config.yaml
d_model: 448
experts_per_token: 4
moe_layers: [0, 1, 2, 3, 4, 5, 6, 7, 8, 9, 10, 11]
normalize_top_k: true
optimizer: "adamw"
batch_tokens: [65536, 131072, 262144]
seq_len: 2048
Below are experts of layer 2 (counted from 0) of a mixture-of-experts language model. Rows are named router (the router's row for the expert), gate (a neuron's input weights, with its number), up (a neuron's input weights, with its number) and show model dimensions 0-55. Each number is 128 + 32 x the weight over its row's rms, rounded and kept within 0 to 255.
Before each expert's rows: a language model's description of what the expert responds to. This comes from a sample of Wikipedia text that the model never trained on.

# expert 7
Spaces before numbers
router [137 126 117 106  98 152 149  78 146 119 106 156 132  98 102 153  98 145 130 176  85 144 141 108 166  95 119 115 117  65 175 189 114  97 183 180 149 166 135 110 165 107 118 129 117 154 149 158 154  84 151 122 157 143 136 177]
gate0 [162 144 173 115 139 148 118 176 133 100  66 132 118 167  78 139 150 107  53 142 116 187 160 101 185 131  65 180  86  92 133 128 146 148 134  78 134 129 135 150 173  81 190 164 127 171 117 148  85 157 120 162 120 114 151 120]
up0 [152 104 130 166 176 147  96 101 131 187 131 158 198 122 121 111 108 108 172 124 160 186 144 140 121 133  75 176 119  72 113  89 130 133  91  95 112 102  98  83 115 104 135  68 102 104 132 172 133 174 109 120 129 139 145  74]
gate1 [139 193 138 182 162 105 120 207  88  87 129 148 103 124 163 149 219 153 147 179 110 115 102 105 158 174 133 191 156  98 144 143 135 112 115  79 151 154 136 118 117 131 170 191 154 174 117 102 109 163 110 190 124 122 151 161]
up1 [121  83  74 124 112 168 120  79 188 160 122  89 144 157  80 117  80 144 105  88 143 153 164 127  93 121 107  63 133 154 124  87 114 105 110 138 117 107  94 155 112 136 103  21 120  97 150 139 114 118 158  72 120 143 107 139]
gate2 [156 124 142 121 156 178 176  73  75 145 108 130 142 128 105 128 178 114 156 131 143 152 146 138 149 151 193 145 129 128 157 139  99 187 162  81 103 130 105 125 128 123 166 119  83 164 172 112 122 162  58 171  95 177  68  76]
up2 [141 138 117 145 127 128 146 122 104 108 117 122 115 133 104 155  90 153  97 169 120 138 190 128 121 146 170  56  30  56  82 164 135 171 132 157 106 144 131 179 104 122 119 116 125  90 158 138 155 134  94 150 130 135  82 127]
gate3 [150 133 109 106 126 106 138  71 170 120 129 117 115 147  91 142 132  75 121 152 132 171 137 132  88 142 128 107 158 122 198 126 100 108 119 125 139 121 135 164 133 168  42 129 158 137 144 146 107 144 147 203 136 160 186 133]
up3 [ 82 176  26 129 180 106 139 139 135 114 185 140  98 151 159 162 155 196 180 116  77 175 159 113 158 101 118 194 117 169 174 145 158 169 129 141 153  97 153 144 101 154 111  76 117  90  90 199 157 138 121 106 132 128  92  98]
gate4 [100  60 102 146 134 134  91  77 127  95 134 145 114 165  88 116 153 141 102 133 144 133 162 139 139 124  99 122 146 137  85 113 127 199 148  61 135 104 158  97 121 133 156  81 135 120 115  89 150  73 107 141  94 103 127  76]
up4 [ 95 122 117 168 142 141 172 156 141 131 123 135 184 128 177 189 146 123 138 104 157 100 142 105 158  94 198 154 121 109 136 122 124 113  71 177 119 156 127 138 128 176  64 144 109 169 143 120  70 163  94  94 117 176 173 154]
gate5 [149 103  73 120 129 141 134  67 107 111 130 145 109 202 123 116 189 138 116 182 150 161 148  82 138 174 135 111 131 116 172 131 152  89 177 159 187 169 102  73 192 102  61 112 147 129 167 112 135  80 195 133 107 135 167 145]
up5 [138 144 157  82 163 129 108  78  95 126 132 134 127  95 150 139  94 109 164  76 159 109 131 167  87  79 131 106 157 116  62 102 114 123 125 126 124 114 127 121 156 178  96 143 133 140  80 102 130 110 117 150 130 118 163  70]
gate6 [170 115 107 131 139  90 112 105 113  56 110  98 103 186 156 102 138 189  73  78  62  85  74 115 165 140 106 192 107 117 216 130 167 140 163 124 133 204  99 146 121  85  98 176 142 125 116 112 137 122  90 136  96 134  95 127]
up6 [ 95 129 147 132 129 158 148 139 140 171 173 130 170 144 147  83 130 137 148  90 113  40 110 131  96 104 159 201 137  82 148 126 157 134  92 149  87 211 113  79 122 177 119 118 100  99 117 186 180 129 130 173 101 121 136 165]

# expert 62
Short consonant-vowel fragments
router [220 133 154 101 135 179  77 118  86  65 130 100 163 143 104 145 121 154 174 102 135 177 166 131 148 111 153 126 109 111 109 148  88 107  81 178 181  83 115  76 104 149 127 172 180 133  93 112 183 110 180 112  90 173 121  87]
gate0 [141  79 144 105 132 115 127  78 137  95 129 146 127 114  94 173  95 165 155 144 119 164 116 162  63 167  73 122 128 121 174  91  82  98 122  74 110 104 165  80 133 158 121  89 166  96 166  83 148 139 174 124 157 130 140 101]
up0 [150  81 128 120 104  91  91  80 135 120 123 134 113  84  91 186  94 140 171 127 118 132  88 154  36 146  85 120 127 158 147  60 111 122 159  91 110 128 155  92 124 147 126 108 157 105 132 130 107  80 134 117 148  78 111 101]
gate1 [136 143 130 107 116 125 114 109 138 105  78 134 151 108  81 123  74 138 129 119 128  77 163 152  94 139 109 106 146 125 211  92 109 119 107 158 145 152 129 106 140 128  71 132 122 127  81  81 169 134 169 163 205 132 161 189]
up1 [146 127 119 158 139 136 163 168 144 136 164 153 122 131 108 178 128 118 123 105 144 113  71  88 181 137 123 138 107 127  69 114 158 120 167 134 119  64 109 110 138 105 254  88 114  91 152 142 153 138 158  74 138  85 142 106]
gate2 [149 122 121  67 128 167  98 122 159 127 177 104  97 211 140 119  94 102 142 175 161 111 129 144 158 105 183 132 108 102  78 141 134 138  94 156 123  93 118  95 104 107 149 143 150  95 126 118 133  69  23 212 103 144  79 124]
up2 [134 100 159  97 162  67  86 115  95  46 163  90 115 136  82 133  74 154  67 181 106 107 116 161 138 112 196 112  68  78 125 120 118 154 171 171  77 124 135 125 102 111 109 149 148 116 108 107 164 143 100 157 128 128 101 159]
gate3 [174 130 182  86 162 125  94 117 144 146  83  84  88 142 152 100 168 137 153 128 154 132 132 105  98 104 127 142 128 156 134 130 203 135 107 131 133 146 184 152 192 125 139 128 138 133 138  98 146 104 118 162 117 116 137 115]
up3 [136  96 117 133 132 126 128 137 120 163  96 127 136 138 110 163 144 136 138  97 136 134 127 128  89 138 135 109  69 132  89 152 127  94  83 130  77 125  98 116  85  92 147 125  64 101 136 163 172 104 141  36 176 101 114 128]
gate4 [105 189 144 131 166 102  83 156 136 116  81  94 162 110 137 152 137 107 139  83 116 129  86 106 141 151 149 129 126 124 103  69 195 141 108 177  92 166  52 146 140 177 113 179 148 171 100  78 155 136 190 175 131 119 180 196]
up4 [110  86 120 195 104 134 174 150 146 140 181 150 104 117 136 140 112 137  73 172 181 135 147 109 109 102  70 136 201  98 133 191 105 152 130 107 162  70 107 130  61 137 130  69 117 132 109 107 111 117 154 116 148 136 157 127]
gate5 [140 193 164  91 106 124 139  79 130 155  95 113 152  49  90 212 122 187  89 117 143 149 187 126 156 204 109 192 112 144 183 104 113  63 115 173 138 106 140 123 155 129 147 124  95  84 151 154 181 148 146 135  50 140 157 189]
up5 [161 149  93  96 102 105 122 145 145 113 115 111 136 109 107  57 122 123 177 162 147 158 118 168 105 151 148  62 162  96  91 144  74 214 109 138 137 149  90 149  99  66  61 157 146 158  64 151 126  72  69 124 153 152 126  69]
gate6 [100 106 157 118 132 142 130 138 141 162  47  82 150 165  84  95 154 117  83 104 122 117 125 156 122 147  60 131 121 133 134 138 106 155 200 128  94 151 115 137 120 137  46 138  90 100  57 135 121  98 146  86 185 112  95 106]
up6 [ 92 150 131  98 141 126 140 165 163 168 145 125 112  70 178 144 109 152 166  98  99 114  79  98  87 101 107 161 173 107 102 124 127 116 112 122 102  87 126 108 108 143 199 100 148  88 108 116 118 108 127 132 100 159 136 156]

# expert 3
Spaces before numbers
router [168 182 120 154  27 155 136 128 108 147 131  67 164 134 106 146 120 150 122 106 106 150 121 129 152 105 146 132 138 124 117 170  97 161 170 188 109 108 123  88 119 155 115 150  99 172 115 146 121 125 150 131 103 181 124 165]
gate0 [141  91  91 103 171  96 164 111 102 145  85 137 136 132 155 108 168 102 145 159 123 113  88 136 102 130 134 145 155 118 123 112 125 126 133 146 125 106 129 134 141  99 107 200 131 206 129  97 120 114  99 155 100 113 135 188]
up0 [125 108 102 141 168 128 184 135 100 135 150 134 147 147 131 137 129 116 133 162 131 159  87  94 112  84 139 118 155 131 124 135 109 139  82 110 117 119 134 115 203  93 111 175 173 195 139 129  97 111  82 176 117  91 125 142]
gate1 [137 109 144 117 143 119 132 163 187 131  82 179 153 132 116 115 120 138 110 155 149 163 131 157 128 119 126 221 126 108 163 112 122 118 137  55 122 127 234 177 154 133 142 121 136 149 113 140 167 172 146 131 199 134 160 122]
up1 [ 79 128 112 137 108 147  86 102  84 116 174  93  86 142 133 145 178 146 151 107  74  75 131  82 132 134 117  76 125 135 123 144 107 115 131 173 138 102  54 100 101 116 108 138 101  97 172 129  74 112 118 146  88 136 100 205]
gate2 [138 155  83 121 130 135 176  86 136 110 162 117 102 133  80 161 116 148 119  74  41 137 129 114 116 135 144 148 195  99 116 122 147  85 184 106 178 119 118 173 118 192 155 108 107 105 136 103  97  97  84  94 147 100 138 189]
up2 [128 107 161 162 105  85  94 166 132  99 141 118 137 125 168  82 166  97 145 197 167  74 103 126  98 119  94 106  66 160 163 111  98 109  87 178 104 163 134  61 151  88  88 154 147 128 143 162 158 154 137 136 130 146 114  74]
gate3 [ 91 112 124 116 137 114 154 125  98 121 105 139 132 131 100 139 140  90 123  83  89 131 181 160  98 154 159 196 125 115 139 106 136 170 137  70 163 118 167 192 123  88 139 194  91 162  91 155 130 183  57 142 131  96  89 128]
up3 [183 132 166 101 133 188 102 113 142 116 131 139 116 162 188  57 144 156 143 184  91 133 111  98 142 140  72 125 166 106 128  96  81  90 157 153 129  99 125  92 128 140 152 121 170  74 128 107 158 133 162 104 143 123 165 118]
gate4 [ 93 121 101 138 142 106 124 196 123 124  61  85 129 177 143 123 155 101  93 158 139 137 188  96 106 133 161 168 120 152 141 150  99 157 166 110 117 133  93 119 145  92 110 147 140 122  94 128 114 113 131 126 155 173 192 176]
up4 [ 63  98  82 131 143  98 105 177  93  79 124 120 151 148 107 125  96 115  82 160 143 130 164 142 116 117 182 163 109 130 128 169  91 112  75 132  81  98 118  94 165  94 103 149 126 146  62 135 116  62 150 146 121 145 162 171]
gate5 [129 135  67  60 110  94 193  91  94 130 148  87 140 142  56  97  80 126 100 159  90 157 163 172 153 141 153 146 177  85 165 117 137 122 164 118 172 148 200 191  96 107 120 134  99 138 105 107  89 109 141 100  93 228 142 115]
up5 [166 161  80 114  81 149 231 162  55 102 151 133 122 161 112 112 120  86 121 168 141 122 171 165 167 161 136 126 137 106 142 157 126 156 148 135 168 143 172 175 115  86 143 114 125 183  90 121  91  82 131  96 118 192 136  82]
gate6 [143  91 117 135 201 181 149 100 143  98  39 160 157 169 152 143 135 152  91 130 107 196 137 109 143 149 104 159 130 159 159 135 130 128 130 118 166 179 162 191  98  57  72 124 129 132 154 124 105 149 127 136 183 169 166 122]
up6 [131  65 101 146 113 198 163  83 160 144  65  96 178 193 162 155 100 142  86 126 120 198 153  83 150 123 115 152 110 162 148 135 101 150 123 151 200 142 143 173 156  75  68 120 115 186 163 202 104 185 122  97 160 191 178 161]

# expert 30
Table cell separators
router [135 138  88 121 122 139 123 176 136  90  46 130  99 170  73 121 107 169 165 125  51 131 131 126 108 149 152 123  62 139 101  97 103  98 122 186  81 131 148 126 134 164 146 156 132 128 122  86 166 125 133 130 134 145 154 138]
gate0 [102 136 113 147 112  75 149  92 111 192  82 153 180 118 148 229 117 118 210 167 125 102 142 117 140 167 107 148 178  93 128 124 133 133 106 112 156 151 167 188  76 136 143 125  93 165 114 148 142 152 119 159 127 152  94  64]
up0 [135 121 131 131 142 194  73 120 138  80 129 108  60 139 123  55 139 157  87 149 108 118 153 111 110 122 180 142 102 146 167 103 115 149 167 110 143 162 122 127 171  81 109 139  89 105 176 100  33  80 170  51 156 201 166 162]
gate1 [151 160 182  37 144 130 140 158 121  73  98 120 140 136  73  96 123  86 140  95 115 166 120 135 164 148 119 146 129  75 127 106 166 154 110  96 126 139 198 135  92 133 119 130 133 211  93 160 119  86  70 158 137 157  66 112]
up1 [166 138  79 174 140 154 147  97  96 179 100  89 156 121 136 102 170 155 129 119 110 125 151 119 132 128 158 139 171 201 128  98  92  95 188 115 134  92 168 199 196  97 162 114 116 168 155  89 103  86 159 117 127 187 160 187]
gate2 [179 162 180 200 155 102 138 146 115 104 129 146 177 116 170 165 134 127 153 163  99 111 134 158 123 138 130 184 126 157 148 115 133 150  47 133 132  96  84 172 162 123 131 137  86 195  75 168 154 121  93 197 117 116 156  96]
up2 [192 119 117 137 158  75 131 136 135  94 188 153 178  89 105 143 152 118 138 139 165 130 150 192 100 142  91 126  72 144 125 117 104 158 117  70 120 126  84 151 116  87 135 106  97 177 129 156 156 160 127 169 142 124 145  61]
gate3 [130 116 125 145  97 117 149 159 152 126  55 158 156 159 119 119 106 120 153 123 142 129 120 190 141 120 197 132 148 141 179  74 102 185 131 155 155 173 167 108 129 127 137 146 155 169 110  82 130 124 139 189 143 148 139 140]
up3 [149 167 145 166  74 129 157  82 192 148 100 125 162  98 134 122 196 132 166 146 112 190 113 113  92 162  95 161 171 114 105 118 119 167 147 110 101 152 141  95  94 184 217 102 121 121  99 134 174 111 112  95 146 172 129 127]
gate4 [205 123 123 131  30 145 164 124 135 140  63 104 221 154 130 206 152  81 122 146 124 120 173 160 128 136 175 113 170  92 204 134 112  99 165 195 163 148 210 180 110 145 158  95 140 148  78 115 149 156  82 193 147  82  81 179]
up4 [ 72 138 132 104 205 127  93 101 137  97 218 107  51 142 157  48 116 185 133 111  78 143  82 134 129 152  92 142  96 187  61 123 159 195 103  43  60 108  25  84 164 128  98 124 127 172 155 199 110 119 153 122  68 175 158 112]
gate5 [ 86 118 134 114  96 118 151 123 129 147 160  47 142 124 113 158 142 143 123 146 201 168 177 169 157 151  90 134  85 141  97 140  97  92 107 170 132 162 110 199 113 122 107 117  80 171 118 133 113 184 166 132 101 190 136 147]
up5 [118 125  98 171 218 107  54 151 115 116 140 227 100 182 121 124 105 100 140 109 117 133 137  91 104 112 156 108 124 119 161 101 218 185 159  71 126  97 187  99 214  84 124 145 143 131 158 136 179  65  95 130 146  99 113 104]
gate6 [119 161 136 150 116 153 219 134 158 141 111 146 162 158 141 148 113 120 115 151 158  75 139 123  32 127 105 189 198  79 148  56 171 103  92 160 139 162 137 133 158 145 122 149 107 109  86 109 200 109 193 119 143  79  99 110]
up6 [135  98 157 177  79 162 151 125 154 197 144 133 144 191 156 177 119 122 156 156 174 154 163 154 109  78  95 179 169  90  83  64 107 119 126 151 185  80 144 132 112  81 114 155  78 119  53 102 163 164 144 159 131 153  94 131]

# expert 43
Sentence-final punctuation
router [142 154 164  96 118 153 114 117 159  93 131 101 145 120 118 137 136 136 169 123 113  82 125 108 181 140  67 141  83 105 191 126  48 129 121 113 150  68 136  86 122 120  88 167 127 172 101  74  78 154 122 155 128 175 114 140]
gate0 [ 64 117 101 125 142 123 104 101 120  83 129 117 123 144 150 210 200 129 134 134  78 136 132  94 145 151  90 160 103  85 142 102 137 117  87 129 104 144  77 120 164 178 122  83  98 109 116 130 196 141 187 112  95  77 159 153]
up0 [158 126 113 121 163 173 161 112 153 186 138 104 116 117 128 117 157 136 160 140 154 132 103 120 132 161  95 140 174  85 162 151 130  98 130 122 104 136 122  93 172 137  86 111  89  77 137 125 158 137 148 127 216  71 114 159]
gate1 [157 100 187 147 167 163 128 129 154 136 142 131 138 150 123  99 128  79 106 123 100 113 149 153 141 157 117 190 126  83 195  94 113  95 114 135  77 135 198 115 159  52 127 110 122 164 157 135 101 151 131 174 136 172 149 148]
up1 [ 69 133  91  97  84 101 107 145  77 149 117 153 127 140 145 118  94 123 118 144 114 149 130 119  90  62 117 135  49 151  72 101 125  80 141 174 117 178  96 104 142 190 139 170 175  65 117 195 121  79  77  99  98  83 126 128]
gate2 [104 177 124 168 118  98 120 134  99 134 152 116  98  99  67 157 105 105  86 121 153 179 143 161 128 171 147 100 160  78  65 136 104 137 123 153 201 132 109 153 139 172 115 130 129 126 116 126  89 102  97 104 102 195  65 100]
up2 [124 172 123 136 107 115 104 104 110 136 140 125  65  90  68 173  77 119 109  70 147 115 105 146 112 154 167 111 151  84  84 163 141 141 109 155 204 113 132 166 163 182  84  81 149 136 117 120 104  88 125  82  65 168 105  90]
gate3 [ 91 168  57  85 127  76  83 115  87 113 156 104 115 165 154 127 182 125 129 114 134 131 163 100 135  89 101 112 149  86 175 157 175  99 124 149 138 161 117 178 176  90  40 128 102 123 119 109 106 222  86 135 128 152 128 142]
up3 [135  89 116  67 187 161 133  96 107 134  58  93 112 143 189 123 139 129 142  81 124 126 108 113 171 138 123 164 146 137 111 131 202 130 114 158  92 126 144 174 146  76  63 166 113 111 156 169 115 107 127 180 186 142  95  99]
gate4 [164 115 124 102 124 109 146 167 144 142  72 151 109 144  77 140 150  80 114 103 150  68 104  79 155 115 121 179 114 109 130 120 100 121 116 165  89 147 166 130 148 119 109  76  41 136 125 140 128 165 212 184 150 128 132 130]
up4 [100 186 107 148  41 147 143  96 138 169 178 135 161  83 161 129 133 120 157 119 144 126  62 130 105 157 111 136 163 118 144  92 123 171  98 163 148 127 140 113 150 167 120 134 188 201  95 164 100 129 155 143  95  93 104 161]
gate5 [ 75 160 117  80 105  67 121  78 143 106 128  88 134  73 107 114  87  94 115 160 134 106 144 170 116 156 198 118 114 138  99 137 108 141 171 133  76 164 106 132 191 105  82 120 154 155 120  98 159 107 125 139 138 110  86 145]
up5 [127 110 196  77 187 159 132 123 172 146  76 162 117 125 101  57  64 162 100 125  86 110 164  91 126 145 134 133  65  90 103 121 102 109 167 117  99  78  96 115 154 111 188 169  56 110 155 147 138  56 114 128 182 160 135 127]
gate6 [154 104  86  56  80 118 104 184 110 126 110 114 123 207 117 136 186 120  60 139  45 112 109 125 138 169 121 128 135 100 126 107 132  91 153 126 117 160 108 100 129 152 128 122 152  99 146 152 109 109  91 149 128 146  70 152]
up6 [144  70 150 150 111 120 187  94 182  97  96  95 159 130 128 118 136 126 133 164 156 143 116 174 113 117 113 178 106 139 144 147 170 107 153  78 132 136 210 182 178  89  94  92  92 177  85  72  78 157 173 128 128 108 186  75]

# expert 45
Periods and sentence ends
router [161 135 117 110 130 158 122 120 159  53  47  87 134 149  70 147 149 179 128 104  90 134 137  78 172  99 184 128  82 121 120 109 121 105 185 138 151 117 204 115 128 146  99 193 130 182 144 127 157  66 139 146  98 156 163 149]
gate0 [125 170  73 105 109 162 131 154  95 145 140 143  81 157 133 106 174 104 165 176 197 175 118 141 139 182  99  98 158 109 106 171 121 157  67 184 148 167  87  65 124 119  89 147 141 134 168 122 162 183 148 109 183 148  81 202]
up0 [ 93 132  95 130 156 152  52 134 132 141 122 191 115 144 109 131 115 162  95 136  92 151 121 152  74 161 151 103 147 155  89 146 125 104 108 152 105 136 148  90  76 119 131 212 134 149  75  74 132  72  82  97 122 113  63 121]
gate1 [104 132 109 113 153 103 119 131 151 105 124  84 103 144 140 108  99 114 196 149 104 132 145 109 122 111  99  93 119 109 188 158 117  48 191  87 111 162  46  46 102 184 100  94 131  96 135 150 146 111  96 107 148 111 116 177]
up1 [149 101  97  98 113 103 149 188  98 127 142 146 191 145 164  71 101  98 111 185 117 123 161 136 104 102  96 108 190 115 150 142 164  82 134 136 108 113 157 145 158 149 109 135 120 159  94 134  90 133  74 153 118 164 112  84]
gate2 [ 68 184 173 122 104  80 134 171 125 129 103  85 126 179 115 129  88 138 125  67 115 149 111 145 180  46 124  91 101  64 172  94  97  91 105 118 178 161 134 199 144 164 129 130 107 203  74  57 156 183 102 169 105 127 195 131]
up2 [170 131 186  80 110 129 165 163 188 150  83 129 199 133 150 137 109  84 112 118 189 135 110 173 112 119  73 146  89  82 226 102 106  51 162  91 145  96 159 135 110 100 177 136 183  93  63 104 130 128  83 138 149  88 165 139]
gate3 [133 162 126 115  65 111  74 106 139 134  93 100 127 120 152 118 117  84 145 113 107 102  92 119 139 119 131  81 183 110 125 141 131 140 102 127 139 158 115 150 117 131  99 172 181 182  92 161 240 110 144 160 129  43 100  90]
up3 [111 122  52 128 117 118 145 128 154 184 107 117 115 130 158 146 117 115 205 158 147  99 139 155 163 175 117 123 153 164 137 153  97 159 114 144 134 120  99 110 126 180 132 127 118  64 134 142  72 113 131 156 116 124 110  57]
gate4 [ 88 157 130 128 188 143 137 126 123 111 127 105  90 140 111 128 112  92 187 166 131  73 121 165  69 110 113 134 141 130 121  86 105  93 132 136 142 164  59  90 118 121  95 170  81  62 147 132 110  99 124 142 136 153 140 126]
up4 [127 131  85  77  84 149 121 184 121 183 137 122 117 143 131 164 167 148 123 122 101  86 140 107 119 159 119 125 150 130 109 144 130 149 179 118 137 139 179 171 147  98 149  97 104 137 116 109 147 143 126  91 124 113  67 157]
gate5 [ 98 132  82 146  49 111 129  80 147 107 129 124 119 129 145 165 187  68 138 142 113 151 192 145 113 201 106 134 129 116 118  89 133 128 134 120 116  84  95 102 150 145  96 120  81 131 143 142 174 112 206  99 132 125  75 212]
up5 [107 102 111 135 102 134 129 130 101 111  46 135 104  82 111  85 113 129 155  94 119 159 146 149 144 153 106 129 150 121 111 152  78 138  64 132 146  54  79  92 153 108 172  88 103 123 181 136 117  98 142 180 124 138 171 109]
gate6 [173 129 118  94  90 122 188 130 126 131 167 126 138 143 147 155 184 124 115 120 102  71  79 110 128 111 130 183 132 128 166  86 155  86 179 149 146  88 179 134 135 182 126 103 151  79 126 128  95 152 166 205 124  95 149 167]
up6 [117  89  96  97  91  52 104 118 150 155 101  89 111 165 138 171 145 157  97  61 153 172  57  98 114  78 199 125 148 169 174 128 118 142 160  42 183 101 160 204 172 123  80 115 158  46  61 125  98 152  73 146  71 118 160 126]

# expert 10
Space before numbers
router [171 196 115 129  86 133 148 107 100 139 130 100 143  91 103 149 108 155 146 107 127 104 118 119 163  87 153 166 126 153 143 132 132 177 113 136 139 122  83 108 128 144 142 142 178 160  46 160 156 107 100 140  94 171  63 127]
gate0 [ 81 122 155 154  95  84 162 173 100 136 143 105 110 134 132 230 146 138 124 157 108  98 115  97 141 163 123  77 167 152 156  64 167 160 142 144 130 107 105 142 111 153 184 148 151 106 166  47 181 174 156 123 113 112 159 148]
up0 [160 134 149 139  89 161 107 133 109 158 102 142 104 162 126 162 142 175  40 107  67 149 125 140 136 159 122 108 113 131 123 143 188 122 173 146 110 118 117 165 104  92 141 116 141 173 111 115 130  60 119 134 155 151 174 139]
gate1 [141 134 148 127 159 143 148 127 114 155 106 112 166 166 131 126 153  66 138 150 125 170 141 111  91 134 127 169 163 155 110 115 138 161 165 126  74 143 142  87 118 113 135 146  98 124 136 162 110 124 227 162  75 139 171  89]
up1 [104 151 130  88 131 127 145 155 101  88 119 147 187  91 116 193 134 115 154 125  97  84 123 214 109 145  81 170 173 155 108  71 132 113 186 105 107 130 152 102 128 119 127 137  91 107 181 151 145  95 177 131 115 132 124  85]
gate2 [139 130 139 136 132 144 142 108 124 124 125 112 130  89 171 174 124 103 179 125 193 127 134  94 146 205 227  68 168 125 127  99 118 114 116 123 124  94 115 163  79 159  95 160 135 105 135 123 158 153 179 155 112 128  55 146]
up2 [159 126 168 144 121 121  84 146 140  58 122 163 147  89 132 155 116 147  64  89 164 178 119 163 135 110  74 175 122 152 132 126 113 113 141 136 182 146 133  91 133 134 127 191 125 131 156 148 124  65  87 121  92  89 175 129]
gate3 [111  87 120 135  55 128  97  78 140 146 143 120 191 115  91 168  97 140 104 134 145 177 108 168 155 145 138 188  99 139 130 138  98 150  60 135 152 176 118 129 106 123 170 179  93  86 136 112 162 134  68 155  95  53  91 108]
up3 [133 193 108 185  82 138 112  80  68 147  90  99  74  82 145 178  91 106 155  89 148 152 109 106 168 109 171 102 126 128 138 145  89 117  81  76 145 215 102 109 143 171  94 192  74  94 152 161  98 117 154 141 101 102  84 114]
gate4 [145 166 123 120 143 118  36 170 159 120  75 157 147  75  78 157  71 162 150  86 130 164 130 115 138 169 161 149 145 108 102 124 129 149 162 117 135  96 128 174 107 175 218  95 123 176 125  78 133 111  99 180 209 118 118 111]
up4 [166 187 125  97 119 138 160 108 155 137 108 147 127 115 139  98  80 111 110  87 154 159 141 176  69 121 169  95 159 152 119 173  70 173 114  68 125 151  90 142 125 183 112 106 119 136 113 113 114 192 145 143 144 146 125  52]
gate5 [150 124 141 132 108 110 127 123 132 137  92  91 193  88  94  84 101 114 152 164 147 152 137 148 186 152 167 156 127  48 102 127 121 102  94 155 132  86  57 100  62 132 168 209 142 124 158 124 133 157 191 168 108 121 179 197]
up5 [ 90 132 142 143 166 173 157  77 137 122 114 176  83 158 168 185 150 139 115 134 119  94 101 139  73 126 110 112 110 186 142 142 121 110 149 130 135 167 169 155 166  69  70  49 147 123  74 139 132  85  67  76 104 154  88  85]
gate6 [121 144 140 100 146 112 161  85 121 149 142 120 121 111 164  98 120 161 117 152 128 133 139  98 102  97  84 183 106  75 114  71 139 174 133 100 137 134  95 118 113 117 153 128  95 147 179 135 113 106 110 196 134 138 163 201]
up6 [134  71 109 122 152 134  91  85 148 126 112 166 151 128 136 114 149 181 139 184  95 111 192  89 143 122 116  51  89 201 158 176 125 155 104 148 167 141  99 113 104  76 118 185  90 100 149 130 109  57 120 115 113 160 104 114]

# expert 63
Name-ending word pieces
router [103 184 146 104  91  68  86 122  75 105  52 138 115 114  78 129  86  92 185 144  75 128 188 152 118 106 163  98  86 138 114  63 122 125 154 141 117 158 107 139  87 142 154 185 154 165 139 134 148 103 123 137 108 107 137 164]
gate0 [ 93 152 122 155 100 167 174  86 168 112 103 110 179 157 109 112  89 110 144 102 138 130 131 105 159 112 117 205  97 110 125  84 106 129 127 140 159 205 131 155  95 114 151 116 113 132 158 130  66 190 127 116 122 171 115 196]
up0 [220 100  85 134 165 162  87 164 157 148 123 155  76 100 141 148 144 173 100 133  92 163  87 136 140 122 157  83 144 150 175 172 159  89  95  88  60 162 128 109 156 149 137 167 143 151 133  79 197 175 145 120 126   8 150 110]
gate1 [173  63 158  74 177  89 127  87 145 107  94  87 173 101 155 154 153 169 101 130  93 161 106 143 116 127  86 126 106 126 123 120 113 121 107 121  68 131 126 142 154  97  99 154 171 141 101 143 171 133 142 104 111 131 140 145]
up1 [ 71  67 151 158  74 102 136 152  95 121 138 128 138 123 147  54 197 108 160 125 107 149 121 162  82 155 103 123 166 118  95 109 184  78  65 142 128 129 123 151 127 189 137 138 120 138 141 142 108  91  94  95 113 158 125 181]
gate2 [131  92 145 147  74 120 132 156 117 147  92  79 166 165 130 107  77 171 112 136  96 152 153  77 117 125 179 140 169 125 185 103 139 116 171 140 165 121 104 188 118 152  87 179 145 115 115 157  80 134 121 157  85 118 130 188]
up2 [127 160  89 189  86 183 150 189  77 120 127 100 146 151 128 135 148 170 160  86 178 149 127 159 127 135 130 144 147  98  89 154 152 104 136 117 163  69 145 142 169 134 177 226  78 151 179  96 124 118  38 137  89  99 139 191]
gate3 [103 128  91 151 117  97 139 135 185 188 139 124 155  99 135 150  78  96 132 116 144  91 107 149 144 153  90 177 130 113 161 105 109 117 147  64 120 139 106  68 155  85 186 108  78 127 102 157 109  80 101 135 167  86 109 177]
up3 [100 100  64 157 133  92  92  84 134 118 123 183 125 114 128 102 156 150 131 178 130 131 116  89 140  76 123 153 122 170  71 141 135 147 127 113 154 136 149 123 106 100 121 198 148 140 137 141 150  97 127 132 114 100 150 119]
gate4 [146 173  58 139 116 133 142 162  92 126 131 123 166 153 163  65 111  68 113 125 152 110 152 159 142 116 135 142 199  99 114 147 104 120 136 150  96  87 118 145 156  53  78 157 105 133 120 149 129 161 118 137  96 125 118 103]
up4 [171 154 160 130 192 127 126 172  93 130  91 148 161 134 114  65  84 114 103  54 114 122 158 146 144 181 167 137 108 137 138 151 174  96 156 149 113 148 132 141 119 110 153 143  94 120 161 166 153  94 174 109 141 103 138 135]
gate5 [130  98 122 164 128 156 143 139 183 125 108 187  85  83 154 101 108 118 163 101  75 142 104 118 156 128 168 124 212 114 165 103 121  80 187  67 152 175 149  65 134  95 124 130  95  86 106 112 125 168 168 113 100 142 157 129]
up5 [130 128 136 112 135 149 110  68 150 108 188  82 170 109 180 155 101 145 162 114 133 111 148 100  91  90  68 148  61 145 114 106 105 147  79  61 154  78 138 192 142 171 144 141 194 199 106 130 146  90 141 116 125  57 107  77]
gate6 [151 201 146 155 122 122 176 129 116 138 102  83 193 142 135 182 137 115  83 133 128 130  73 127 177 160 166 116 194  80  63 129 199 184 181 173  93 115 175 106  82 159  54 131 105 154 138 134 107 123 127 158 130 131  90 132]
up6 [113 117 170  82 133  85 106 117 116 137 147  73 158  73 223  93 101 129  82 145  98 140 117 158  94 158 129 133 169 158 108 136 102 101 158 157 124 121  68  76  83 193 116 137 134 112 142  99 155  98 100 137 125 176 116 116]